config.toml
n_layer = 15
d_model = 192
n_experts = 128
experts_per_token = 6
d_expert = 32
d_shared_expert = 0
activation = "reglu"
moe_layers = [0, 1, 2, 3, 4, 5, 6, 7, 8, 9, 10, 11, 12, 13, 14]
router_score = "softmax"
normalize_top_k = true
routed_scale = 2.5
balance_loss = 0.0023
balance_bias = false
router_bias = true
init_std_router = 0.0123
lr_router = 0.00078
vocab_size = 6241
norm = "rmsnorm"
norm_eps = 1e-06
tie_embeddings = "early"
optimizer = "soap_variant"
lr = 0.00646
beta1 = 0.95
beta2 = 0.95
batch_tokens = 65536
seq_len = 1024
train_tokens = 284600000
steps = 4343
dataset = "wikipedia_en"
Below are experts of layer 10 (counted from 0) of a mixture-of-experts language model. Rows are named gate (a neuron's input weights, with its number), up (a neuron's input weights, with its number) and show model dimensions 160-191. Each number is 128 + 32 x the weight over its row's rms, rounded and kept within 0 to 255. Numbers have three digits each.
Before each expert's rows: "gets" lists some tokens that make up at least twice as much of what it gets as of all text. This comes from a sample of Wikipedia text that the model never trained on. Tokens count by the router's weight.

# expert 61
gets: " |", ")", ",", ":", " |  |", ") |"
gate0:137127174187167134158175191150134165152061096178103066154148180121114139070148176069123132105114
up0:156114172163167144116197184139159181131101110181117104150115166106128120067136225074099097083118
gate1:120141083125110132136132108180171127097086077131167098108156115129146067139131079108145140133128
up1:118145103092119147132126091100150165112120102073144116095141063093118143146107051168172162128095
gate2:142185075162095192099106224114150152094189106077144092148128115145184168109123104107102129156088
up2:155156127104052103098153187174131166094087122128116143138060150121131097091138108139109134135113
gate3:150128183156177122119125139114122105059155118072130112157102124115156135150113126111122100135109
up3:143172155125140133115175108099121142136163170075112103131137086116170132118114104101165093130133
gate4:129094163097101104102168137053121128141080122070168185126124099152149186085094160174155066099077
up4:133168120143151125198113126179135135109151137189081079103133187101118085153174101100093195144200
gate5:135101140178133143079143151142153144148143153134149198145140107107147160108111157090200160139157
up5:133095116074116118158127068143091150163169123164112056096172082144138127138173076093103111115144
gate6:144117165145085135071121103088124105125133079137158133129144150162161161080112151143125132130120
up6:120078143134085160112132086070150103148121113133157116119179184157178168076104159139133078126134
gate7:163114087163106098110111198182112132092106104089187192082159097121202138139136122085148105135141
up7:117144141084111129093123059071127118126107154098026086152136142142087059116128083166099140132152
gate8:150178115152153119138188132116172147166095143160136129156156128102102157056112164128097078147080
up8:162101133117173097091163103157179100210093134141079181147132131139092135088079116165128087114114
gate9:120170127084050099096166099113098096079126161132123157124181135120178169154105117151161053113121
up9:183064135167171127199117177141169148181085149159148124152111084160118104133128093137107155161115
gate10:103116121088195128141100143173121225132085121099122140115171145112160144150109159090168075145147
up10:095117118114133112134072148131130170142150151086173116151182162125154151146105178151087157133139
gate11:107173110103105098120067092118161153107138162156084180057154098143103126108103151080195107195131
up11:148097140153162137106191154125112109162133100112195051197131159111126138145139137174055125077124
gate12:149131084132151174101113216069119148101129101139170156163133104158123124125116094112171104134131
up12:131160153144112097100131046141131130169090160134092109082159107100133130096124185148107121160165
gate13:115192154198123167136163177115118099192109169132177178096090131168112091132115164078128159182178
up13:119182149176134175175163151156136072171157167166180128080133127200079126138089178047087149133130
gate14:168109082121127077121098156167172122114160113080163127132102146106121084170102165143193082154178
up14:152093060177134146150158173167086177070090166115180142102133161158160146129118151120123070151113
gate15:126091141152165103067145209167103150122144130134138102165189150126167117122117164138135125125104
up15:142161186112200116141118097077125116098136213120120140050110113108080158181126050137135152115125
gate16:128158097137135179083122117085172119109147085165158139140124171083146105136130094131110120076090
up16:139094159152141119148100137143118117131101117135159186120079183115111123129202103159135117057120
gate17:126159101110106087130128088114150137085125081143114080168111119103130097185112137152129181127111
up17:108097152158194157112131151174101171186101167125161154047119121140117113117115148100115117122138
gate18:054109141118117124113163170142197153061133130148080127123093169126172097063139158086124106145184
up18:106097093158160107098146128211147097069193125127117105145101136184201173083178142100088150119132
gate19:129144139171073165140085174115113139138141136164129133203194138093105093143090117145122129107076
up19:124078103053133159133155115112154173164169124132085212126164123150142180081118117156167098104117
gate20:185099142143187159109107144166144166094119126173103116170082174149155138097186162125130159128109
up20:100140170149140094120072099143162179165167108164163149147161166145067182113113188107133099112146
gate21:137128142180137118173188124096137135074187097088115156083143131094160119132153114108136121155099
up21:150128148175157084123169167078154133109125093091132181093143111093181157109127118136080114164077
gate22:148120142088140152117111130095049184122108098157102160169085185142149118060100211109115118114146
up22:104162133111130155130116155093092186059162121134057113154079180126179140072084197083101118106099
gate23:102124126189211170064174202143109154105125180167112133145149128118120148120087150091102115191102
up23:119150119101188125147168181098203146139111162134147151126151163187139140103148156061085161131105
gate24:107136093129110129139138177116071160097152112132141118113131055115224065098150132144132096129161
up24:053165108097085130153100155146074140118139160110128138162110073113188074097157171145148089098131
gate25:150110140133137114105171152159144101063110072127163153169086162134195093058176128131123128108073
up25:129117081097103106138090141146114158209102178138124100109142088092080162136073132113137120142151
gate26:099121116160099086134130176114116110103145055079135150106147105139126125075085131157091087105137
up26:168191090082175131144139089098113126123134159131155119140070153115121126209116143085128134126063
gate27:132160144113151153122184136095169141138098108154142149093138127155150101099148170093131133182131
up27:143128135124080086134104149183086111140159164086098134164142128113122164116086111161148102076099
gate28:088147105137124129119117093077115142108168091188122108184187151087128144096093120132204098092129
up28:125199145160161106098099066185157131168131141103140166162117101122067078115123131111143124140112
gate29:149164121166090123158113092101126102155127096143154106176138134183131086115131121087160129155163
up29:115042098138153171092136189121129165115175176140119125148103105068133127126060102107132129113081
gate30:116119140115119111102168077110171145162147091130157203111164113083142151098171147161134142138192
up30:137154136116119118133111154156107045141179105152090112076123178167166088099125155087112073162109
gate31:143106110122063142161165176157101145058095110123119171117161139111142174097113189156156089110114
up31:143114135103096085134124131148141147075102100098124089092143124163136159117054134154130115152164

# expert 112
gets: " in", " |", ",", " of", ";", ":"
gate0:118141078130139154148141139082131150090085159121172142081136167133165124103147169104105123162091
up0:121080202136096093097113131126111135149158119098143154151108143101093162164111115121102136115167
gate1:164105085090097164168132150119104146153087079120154111113109121177094113171109141180111107173112
up1:141165189120134099143135085162156069129126105058085134135114136126101117125114107102118121058130
gate2:091154136213105112189150146081156069112044104150174088134089154095114111190139126131099094138134
up2:113141153214103148169147153081164117104099136174140110126102105134096132170152127149145097166109
gate3:111139122178096182157224156115175072061137165170140179122081111115096179109125118121130129136122
up3:112127088111100125110213134026149127127155123173153136147115091146069129109071147142144082164117
gate4:124170122098072123121174132128116144158116122157178174202170125117119114161148169090118105151119
up4:168061149157141145120112130121128084099088129122086042120045092116116143076074090161129170123125
gate5:175132076114122137115201141090145149137108119127123118175083164106205175120101169126127078166131
up5:149103109153124150143148097139154163113068135133099176167126141149156180103095185167115108104142
gate6:120119126100162055134120131117176106105134112167124134104108140078150097102115161118141080165146
up6:067117143206165135127107169093114156173135129090141142154167148186107100157165122138114162087109
gate7:190145120114180126169106075113115101144121108151138138121171182114109085123160172131113096170112
up7:176126067095113151140092115102077158115078124092078095099100094181136123112125121113109174097101
gate8:166137122147154126125172206145104058113139126106112097122110105137112139092133134083098105097107
up8:106110116130080139159090139150142078158109124178136151129109132135131146101145109148137106166119
gate9:109153124110089113123091151134088129123150112122086074083092097079123083128159146133137171142108
up9:138173114114127111072144105154140163111122090140185139148114105141130123146068126092137180120147
gate10:126121109113118110166103176116071175105105098107107127089112132114085191108116134177164103166117
up10:120120055117164088146111167109078184124128121115087136111110111145076185110136100179144105156127
gate11:164106099146139181146148174078117111088097124119132109136109209122114088109097099093129074145121
up11:169124110156151202156132121136127183126130144112165172083084157129129136070132123113086077089122
gate12:060114121114107078154134120093058100102119119089087193129105054140140131082100153143087127108095
up12:073131099103110103132145145123087085110076152091108155109105082157122111068125173104140157122120
gate13:123123113123167093169066123070134120152127153082161112165159109067131109162049173156131049143099
up13:184144093112103160059102118143157133116185087103129126077138141103129116115131135113115169133148
gate14:204123076190134137127215110127093153088138162153105127155160143207109107123163128089117125089149
up14:062124174085139127140071125106150105179109134097138122106075103074145152150115148111142134153114
gate15:118184117113095155172131053120089114105115149150134174167097192134167161088167182156130100197124
up15:179118156148073134136106119178120158121176146121131092091119143108200084077143168086086112131149
gate16:152137144050126101146139153062162159111131098117146123122108110087130160157140164133110068115200
up16:154105089121157201110062135147054125092101119140132154104156124140144138094086063089169196087120
gate17:119206143132132131144094186095101157087103147116090100189181052109160147096136151154141164141151
up17:175080215126069145165158113127109108129154173120121138123122127104125128129131081056083158146161
gate18:174159089195131134129190085115097123131081119129183113112128180170110072150135096099167116149163
up18:119096141101181093120111114141160147125153145097064116160145087052114175097103141150119130090101
gate19:164130127094156099100159139079142105122124119136110122055083127098159141159138153120091108109108
up19:144110153134140179120097129185053144147091094117132147161122188132155047114141126113162151098108
gate20:141086133102106176162141202034126138112171176152096182123128164144066131151152129103136121135135
up20:118135147096075106041068113132130200110125106118139138127152103130124124124112150175158130070159
gate21:091106114130119179127099186103140130130101080081177078113119131178169090167119116137144115119118
up21:149168127142125069141164072130100121117148156134064153155122153084119129067133158135107128129148
gate22:111179092130147099166158130143101106101101077214143131160141112090124109103084092160157102182104
up22:116177083145128092139163124132123156156040179159143136096106106088144110128119104135144145116141
gate23:152146163130123129015124215088131128127150122160148119107129106118163146148111109123125100171123
up23:113127049123140088189073078178087134131114076165116127165121187122130078096119098122140194110140
gate24:123111053109091076192156137150139106054126109137141125134148140121116117149101146185173097137117
up24:105111086123122084154078148136148106116141128103113117154142127084120165180148151166173040143095
gate25:163139147104159104127158175111127110099140120150137133119163113128109159122041157177083110151125
up25:099125149145133068157127175190159133102108104127064135130142092124152089123131142161104161141151
gate26:153171116157107112084171166097111117095146120132064181174101163130128181159098102138131089141143
up26:108122114094111070150166069115133128143136126181133097076103083119098119103137131188085156116117
gate27:089134130111146138176065138136111109097062111109141088117085156102127093130174157152136096114115
up27:109124121128135130131126132151151113123050136155141103133083170108140077152198143158111134114122
gate28:182062185094089103054138088115102087143089161117145057134127147094122145069089132181096106133166
up28:133113169135105107075136118154188165147134130140156114096081106161103120146093182119094144166219
gate29:182116124106114098141194177094101106159068103157084111160095167119136125117120129179096143127152
up29:071146172138151105140143094144121169114133166107148182159131084143098174177139195192071139143103
gate30:083167129144115108168129084156099166132101157184190139112100123118163119137128110144167104089133
up30:141150063131106176175195070124137113152100152142086163158172097126068122102107128110075145072161
gate31:165129083107088069192205081136122112130109136164098189124119158165155098083184148110157099128072
up31:157138064132122115188225137155131117087130143092151161160124157144134079108198178106154071092110

# expert 25
gets: " that", " all", " two", " which", " other", " one"
gate0:178094145049125126150144168166137209119103144136127145150191154096113099116111183139124157120122
up0:133145128121128197158141203097073122121175108109113126121088065134121126091101105119070131161152
gate1:137111119120070143177166159118148153125100084082133132148112086130122150162186153175093078136121
up1:123110110043157159159137156118107164137098139150098139170114068128158141151179177200128134117100
gate2:140162196115110180142163166204118138161090101126149086139114147158143104128106164093102160100127
up2:117087069137131109066114125041142086097172135141109158138141058106131183136135090161120090165121
gate3:132103116181060095125124165108122159097147076119135125122110077122124123160189103114092144210103
up3:164138125079123113155104128108118058123156194128114129147152098123107174173130142137131089110154
gate4:162188111130130120148127093136025129078165129184173120188166102121168162116086167140117093122111
up4:149082123152155137122118130076255073162126190096123128096065150133040114070153099140119197121120
gate5:172107060070149122098172116095182179120115139113106152182138164153160127102127120169140100109117
up5:118159162170061098101101147153073110087140114153128103139121113088116106151118125118077193149096
gate6:099097112120110154128118123095178206115116170187107125139176106125175109142159108173095128105143
up6:103091156147114206151142147129188141122193160109159101168120094147091106144158106147135139180124
gate7:140053079094114079105107178197170100076118192161135140173133169125125145153111139089153100148143
up7:085138171150182159123139079096128127158106129130126147090107147101122155121124149143153127104170
gate8:119079143100138120152143142118179122149095123163140153169124085171123128128100194022130161088203
up8:143102135182105175129120087122182165143093124091079148133189072125111096154102142095137090140154
gate9:174086104152152152135185127121198143114138122188140128133118106096087156117130092187099122129177
up9:129179101121072148155081125149095112137123173032095121125141173113153107128142139073166177141103
gate10:151220161125101123182161134141139152107091086169063133121143069141172147133140115144143191106122
up10:127221096127113123103141095178128047197151091140124120108176159150074168138143151105151123131064
gate11:132143080143139149168113176112162125132067163104125110126182067189094172127145076156063078140126
up11:183158114066156104103120119133102088114166103176099091101121149056142119144147151162217129128132
gate12:097150118185122177178106114108093154130154123095092189111112156141060164136146114176098095121180
up12:116126136060115154062174144108156122105128189163126131147127079137180110109089078055162184103150
gate13:106102097191090112121153180112137099125139127167113069125104128089135147141152170116145082173073
up13:152153143060128129102109090158135102132176146178114146152125136102119122117078087156142097087160
gate14:099135113120110136116112141136102134109095141195142151145128162131157113101135117110097113127179
up14:170155146168120162106119121108170115134143151082134115123127098133134117149111106142173161150098
gate15:096085147174086190139127134087099140112151103107190153122169107072107117136157112137118167126102
up15:128083178176175145113184162143100114128141094130133141108144182128175088177097042152161142064100
gate16:142112140072155113151075142082110166176092155149122143153113125121134070133100162145121124115092
up16:116105135132064148169125021135110110092119159106157177123137123141175118131089058117075178101193
gate17:099122097130081102119076171179151130133141063183115151183107140076140120133170109162090134169109
up17:132064181155129185112114127146178143184100133139072146182138153100148132102086137125153092117074
gate18:116088151143128188135161122093102145142149084135101121156210154090115122100108128110124105169167
up18:088107112091125140142145126084109163119159118151114094180176138117101160079113121141093097179161
gate19:115179135161206143100100155134063157098143115142119156133133158120112207090094088200144104124171
up19:091103105118091089055092175153108149152077110154174097133120106081144175169102155139131062141161
gate20:042078198161155118112130118166113058078149080184137125190177075201152130084104082140080168151149
up20:102111170183117085159128126118161084153118107150154148121149134114152142096108094123170105073121
gate21:099154146179146124126083144142163104092148147173126188154129125159108156089154098134108144062121
up21:096172074064120186172137098101133143164008151114130073150145178159144060092140128079148117136069
gate22:107096135117189155106159154152093134163061128158193137148110104139142149143190126132124105114150
up22:159199148132068122163114130130161145154153152065054088134133165139096107129079093163116134131086
gate23:124121147123141098103172127087129166166153101151107141091173118102125102136149199150108148166205
up23:172139158160177129143118141188164103099116181046140090160111164167126116134072107209118116128093
gate24:136144132164110114095103216167117171128128071189088173116128108060133091141132103126125098126136
up24:145150139107119140135158056122119087103182218068169106123160129183110134116111150157129142137102
gate25:141146158168128110137152099121189088083112135200131068168124123109165142136167169155142096153131
up25:133150123200122136138155114124200109094137129177153087148073087117172165120163195165164104131116
gate26:151080130168091159187177129145105175098175146115138171123069129108208094109119143133122124104099
up26:138204163114107108119131146123171153082146147166149113102171131153127145097156138131179084129118
gate27:069201155078156154154133167069098100120160131145141146155126145111141161064187133143126168165155
up27:083169106113178155131132195083093133123170127129167134129133166101166129135162160169085206125132
gate28:038127179076140198087146102143096125142186124144130103131160085173129120132110111143105088096182
up28:200143137133130092243079107096149111126091128065123168078093156077148113135163167063143144137090
gate29:111135146162149140107097137125159129131134094138137133168108112153153119155128108093121086136188
up29:156139107147148083146181108175145101149116158084128104105129140140099114120085152168105205145083
gate30:141116126101111124138167140115169138120169060097143074188134138116143155152120110177071189137148
up30:068154153189177182122123115120130109149144140167132151162157193116125131121154144102123151145126
gate31:097158088172112187078116102098147175123112123138130157155168100105065138043096071086131135104091
up31:174083188162154088119136104110125068139130098094110085133172149125125114129118191179113162154117

# expert 27
gets: "'s", " his", " the", " The", " their", " her"
gate0:084090135089136169116101139103088121088129145138082098119095080155134118088116131120098150112202
up0:186151152119095097136166131172142127159116124100165167139172167112109126146146176143176107129085
gate1:104137088115119168095059107117171186153159138110094176139155122158127174102121112131143050083139
up1:167128148119128141123073114091111159136161141121058117123118098149144174097130125141126088138146
gate2:149138171068108171105109046116074174167177113152060114120126163137146110109177146135101196125085
up2:120104109172130098128121124112113104155118098112179183141121097126060148124097187138120108124119
gate3:116189097136133093107095133107117156090101132175104100093173090153155114103069156132142097114105
up3:100107105168093111173137152116077163149143138038131132145094091134108158183193126134129170126126
gate4:092131115123164128089108169134066098088172130112131151141122166169151122099132143115102152127126
up4:048116110061161110162100115114173127114102168138051127100140090116105135130132099152177198126148
gate5:100112159160108183178163134087051131091107111133126090169151128137139161128133184150113114191105
up5:154133165117186143090140128120128069159135131097116114118134135096106143136101130094107067135140
gate6:080140108146120095190096116128067156093174107177117064118120163146130108162110158163124121141087
up6:075175123134158120130144136149080114108181088181112094098142162138128113134091157144098107139093
gate7:179129124147106133118120169089157121144094123165182104166171107112163091190132142111060110180159
up7:131103113150084126110190101133127112104150141101070171111117117132124093090096111151127148068107
gate8:059125151136101188119145167066130127082152121134123167129147095135160101135141087212123114123111
up8:150089136159077146108105135172127069101085116155143167163166119108115139134165171167127138120187
gate9:122120143150106141136098124163090108123089075154101149113156138157152167128066107163132093092099
up9:088141145082118084165100103155163145155093112178142097103128088117125172102099104172164126087145
gate10:106151108146079119123135163125100151027105126172120192137151088136163112121121131141099097081166
up10:118093181081129133118082099152155145201174130104165110109100169165110157131087110101137156163167
gate11:092145113126139122154155089080116166158113099127126124158134124174107111147146068153099176136070
up11:149132155144092115131175144160183119071175129139110105156120147142156143110141140180156115114133
gate12:137164146163068157159169078193121172177099114134086110207147128152100127095115102180130139072138
up12:164146161158072106095168126161137111109142151152101100161124152119170108109135079181165186098087
gate13:115115085189126074095157099130142120126084162178121088104129092119132054118118142156146092128091
up13:114117126079080126149154162128153147115130082116165194170141169087116127140108063105155135149137
gate14:209140152113172168114111154159149106116071095120134137115122127096123087133136058086134143144140
up14:156141091190093186115120170135136158165082086109101152115139159084069104177203142076183140126131
gate15:142151166125193096109130108127111172141078118109103128132122123156170095137130143143117138129125
up15:116192156101095106133152079163132143162141172131119120173141130196162139113081183098130135099123
gate16:085199114099147180124169144106196204116112115183094154148109068138149036142103188084163105107124
up16:100088082142147086115141154141105145118116153166107130084130171158114136096190088095168178140137
gate17:128162115168133105074118140112129118165144122120136110183112116110110104173123124118172145140168
up17:155121140167130098116140170109105154229129162091122098122094090163159158059153109111131137142128
gate18:113100126192156134087121101133079171111157084130151119121166112169065104084141204072138088179189
up18:158123146074098118149178175168180090125114119108146114117129121082140103165117060157097198055088
gate19:144161127158122128111157117127119147131107075104154139198102118109162090201124158138114144116096
up19:147151097160179137109150102156151169117114108065162116150132144109157097143113094167122148088128
gate20:169106099096132091094143036118090131127072161183154062132153064125173106133181109184144148126185
up20:103132122126114125145074105104046142101056075181088137156119131063162136099160107132123156122176
gate21:128096170081131114134181096184121150112158098148155155184139164143158141115063159108072136165126
up21:131130102155118168154085153163117142093166150115115158082142139120136111109175139165144160133115
gate22:123095097140134113171173106124152138147162107135095133075097158114102128143120125113118107132081
up22:146164149089104153115087112130131107158086140089138112127146095136149081143110134148156214089164
gate23:117149106090140168115133079136098137150088179088204110119116135114132106101089134123177160143156
up23:107129101108108168199155099110124170124104101082206079095125122106095129143103123129158185197111
gate24:100141083152160121108153154165136133099176079101118133181158096139175147117150108164104131113158
up24:101145153096190143156166143134118137127141119066089110180146102168156158132130116167142135078150
gate25:150104139144167115104149150122178142058142134059102153129173123212099171163108102075128187110100
up25:149140089118167138119137125104120165081158102118153137130099129118148147122148106119158128113118
gate26:084101146125197124133153121146100093147158133127174166131159115223115098140138152088114113182163
up26:179164111104093142134115122132147146134088147135094135146126142060178122108127139125164083045137
gate27:106189118110143103089130104138130177165145170128120106120107130155127153111128135163148153126150
up27:142123075104129134138063179169138115182145152086113100097120123127097101111126151101059135141192
gate28:070132094128208171101120149129110140125148135128103189188123113209116140079091154128139083072095
up28:117098144153194092075117155107076163111181160135153155121124147180045150155131101120118170094147
gate29:094135142199137112127090130131095153053069100145202162137159135171198095110105189137185088133121
up29:110132113191178067101082063143053119143140130144137161119143128153196077142126144181157099114141
gate30:157128196091156135179118169166110125122110138119097121169191091107100145049121126175109153087141
up30:129133070133142115171140071158164125128145126092165204105102135134173108185079121105128096091111
gate31:106173157132191146196085092145123119163143131124110172084060134139112084106071129149064135164157
up31:111156086060180096133129141144086140154154103087117059112132100147099104172103163154102103137111

# expert 24
gets: " |", "\n", ")", " |  |", " | ", ";"
gate0:134126109139096149144134069179122188139162152060175098098076091076140096104116147170122094161158
up0:105145140144047142136150145089095149203113191109137129105085105128133099107150108090089119142097
gate1:134133146130156088175107147142113098133058111133185136132125142181111141073050054185143105159133
up1:097171118166110126131154092132080094077182115123062092129099134154113114223098231090125126148130
gate2:113086157157143119161095155106144178141081125144206134189179136131151174113112125168127028154164
up2:087140153137163129116128171112155178134106152117158184165165123111137191150136093154111101169141
gate3:112070160131147109170191159120081115152062100144181163145132184188117112082072105111109061160108
up3:115182065138105162089092127092161131117207126100082057091133073064154124174188155171158171092171
gate4:120092158108121139114125191139063125181179135174128140206107179121078101124093162168157126147123
up4:135084121133140164131161173128033105152172145173160116196110146175148092138085156139191138155146
gate5:140154107117082078085111089119106112103106114129133167130145126121122149112150095066157077089135
up5:144122145110117125119118148131110127140135078126087140173104062148120104053139165132107128172118
gate6:119181124081110146139158132156152146165136145163167152174087082174111124135139129082113142157079
up6:131086130201147099130104135121115113109119122116072104091183176134138111110135135123098164065205
gate7:173134087058169081172145132204034132123121119192161133123165151142108123111089106130145105181143
up7:078060138135167139113074150125136125143136147191111053103097126124122139159238132120135115091153
gate8:126088081136099130095149141107103162122163130175139130100096091112125111053156116129171084095131
up8:149197149148081100162104079092173051078126107050125158088146113140191168198111162135127167186103
gate9:086092167108147164159141138069158153162140094158106127107139136100169114083086162157126098144141
up9:135183119105143126085141135207143123124135140123138111136145136152143151146145143073129151151119
gate10:226086130148085091131174132114140114088111143199219125054090163143116106071111109135140123113143
up10:150150141135151098102173146114126081123149087135166057128116188118076119080092157117097122119195
gate11:148153145156115112132182161094098126121180160181116104137152089152110113106102167147163131130164
up11:144112123132085124071081129143094118112093093105114196149121126165147168142063142113110155147104
gate12:096151101177100058159107132095110149187173105131184107150125106125088152109100119152163149068172
up12:155113147098146200104150112166162116093105133142066145109110130135180129154144152110085124180094
gate13:128192121132162136094091119067146164142104111124176141081128082168089135120127144160170125099108
up13:101065095161132175087073107165136123113159129118098097185077131131185149094173134114113137200126
gate14:128133094136116145145101051130121155180148147170150172157103130159111108130128131017154123101085
up14:162111170120129142135103192092180120082144110100101076091173094114173140117102092232106131130145
gate15:125142177077142122122176214073128128118159180099130102094116086130134095090179105103139099087100
up15:095141098154142138124075181161109153077162168159110157100166105126167140116165083152109159137185
gate16:150120090133125126122131091095140148214174099125139095117109151086119084096139149179133110141109
up16:167131137090133204148095137189180161160150133131147157128090139108047142089132106140114150207082
gate17:140168120112152144157144179137092125166148137137185123090098164071060136066165149126096084130159
up17:124115173150121113108134073105193115041109153124094122146142119118139154136131099125182114183099
gate18:110124148142093120162143134070081199119183124092094156124146115065101153049164132144114111140146
up18:110123136157140135111120120177202108151085121113124085125153139181162107170063156099135143079128
gate19:150194094161126169123079170149119136095093107154174073141178129132128127140199096151113115116106
up19:073126150095125123146117179089121139127116140137179115165150198145139132098152133097080089118093
gate20:161146144070101103052140133114149115175131097152183078163190111123131123097093124120133119111140
up20:159087078206188105147151052161084195099123192098111194070105142161100117141130152086166166159107
gate21:096120114143147135064145127151153100113181082113139145177085112178097124120134143074111141099121
up21:140117163098126148082142134144127133172184129130121097138085132189094132131119109065131080134139
gate22:132089125123154132104153182136124105120138082170177163155106139144182089073174147126038136159155
up22:103148176169110123141125034092130142202120154124105096122155168078103146180151114140201112149124
gate23:159114099157123114120147109092082145153107110159116070128112102171102141091158167158089116137132
up23:186142094151115122143140099115092154164103161186150099126120094146085148079153147145099099098168
gate24:120137109098079116076132116133088124161138121123107087098110105223086121053139129104130080108154
up24:137152152146102149074146137075142185147137083142105098120109127193108125055124101145114132138157
gate25:139133134180137106171133129094117136136070087143140142132139113126143151102111124143119091145108
up25:177083142141106101156114148126099127130059071125159118122131115114184145093142117191134101085068
gate26:116119120151139128165138148138131108152137169166103086170123154112102113163086153130120088097128
up26:107190128128143084093140111092084141114152052084164099106119113129127154148139130127142134145120
gate27:117117114179104134144118143154158133098123113191168128141155199133123176096133087120140122042137
up27:117071099162087150107105168140177119127149108181136125140144171147098149074119067104150101053131
gate28:144192140171118101147152174131142096156094071143166123146129124106121149098119075104152136144107
up28:136170100129121151117157168098174131134150099132137125101129135127161127146129108090126167134156
gate29:115123132141153158110166192099143142116169104142133178083112140135192122080144097120122143108107
up29:097159112154126177111142186132130101125103110120135106077173128108150173103168092127092157110096
gate30:129112180117136165164111140139093091118134122140168143159119065082119083116113189136114142109144
up30:119131159188137181149123157072162137080099136112111164099099155099107121108110138114090135154124
gate31:140151152137163174125091161128149172144155127198098168086142111173114119134131129187126115115148
up31:048112131095147128105104091098112085181129086136108123142160099100117139107117087080106155123117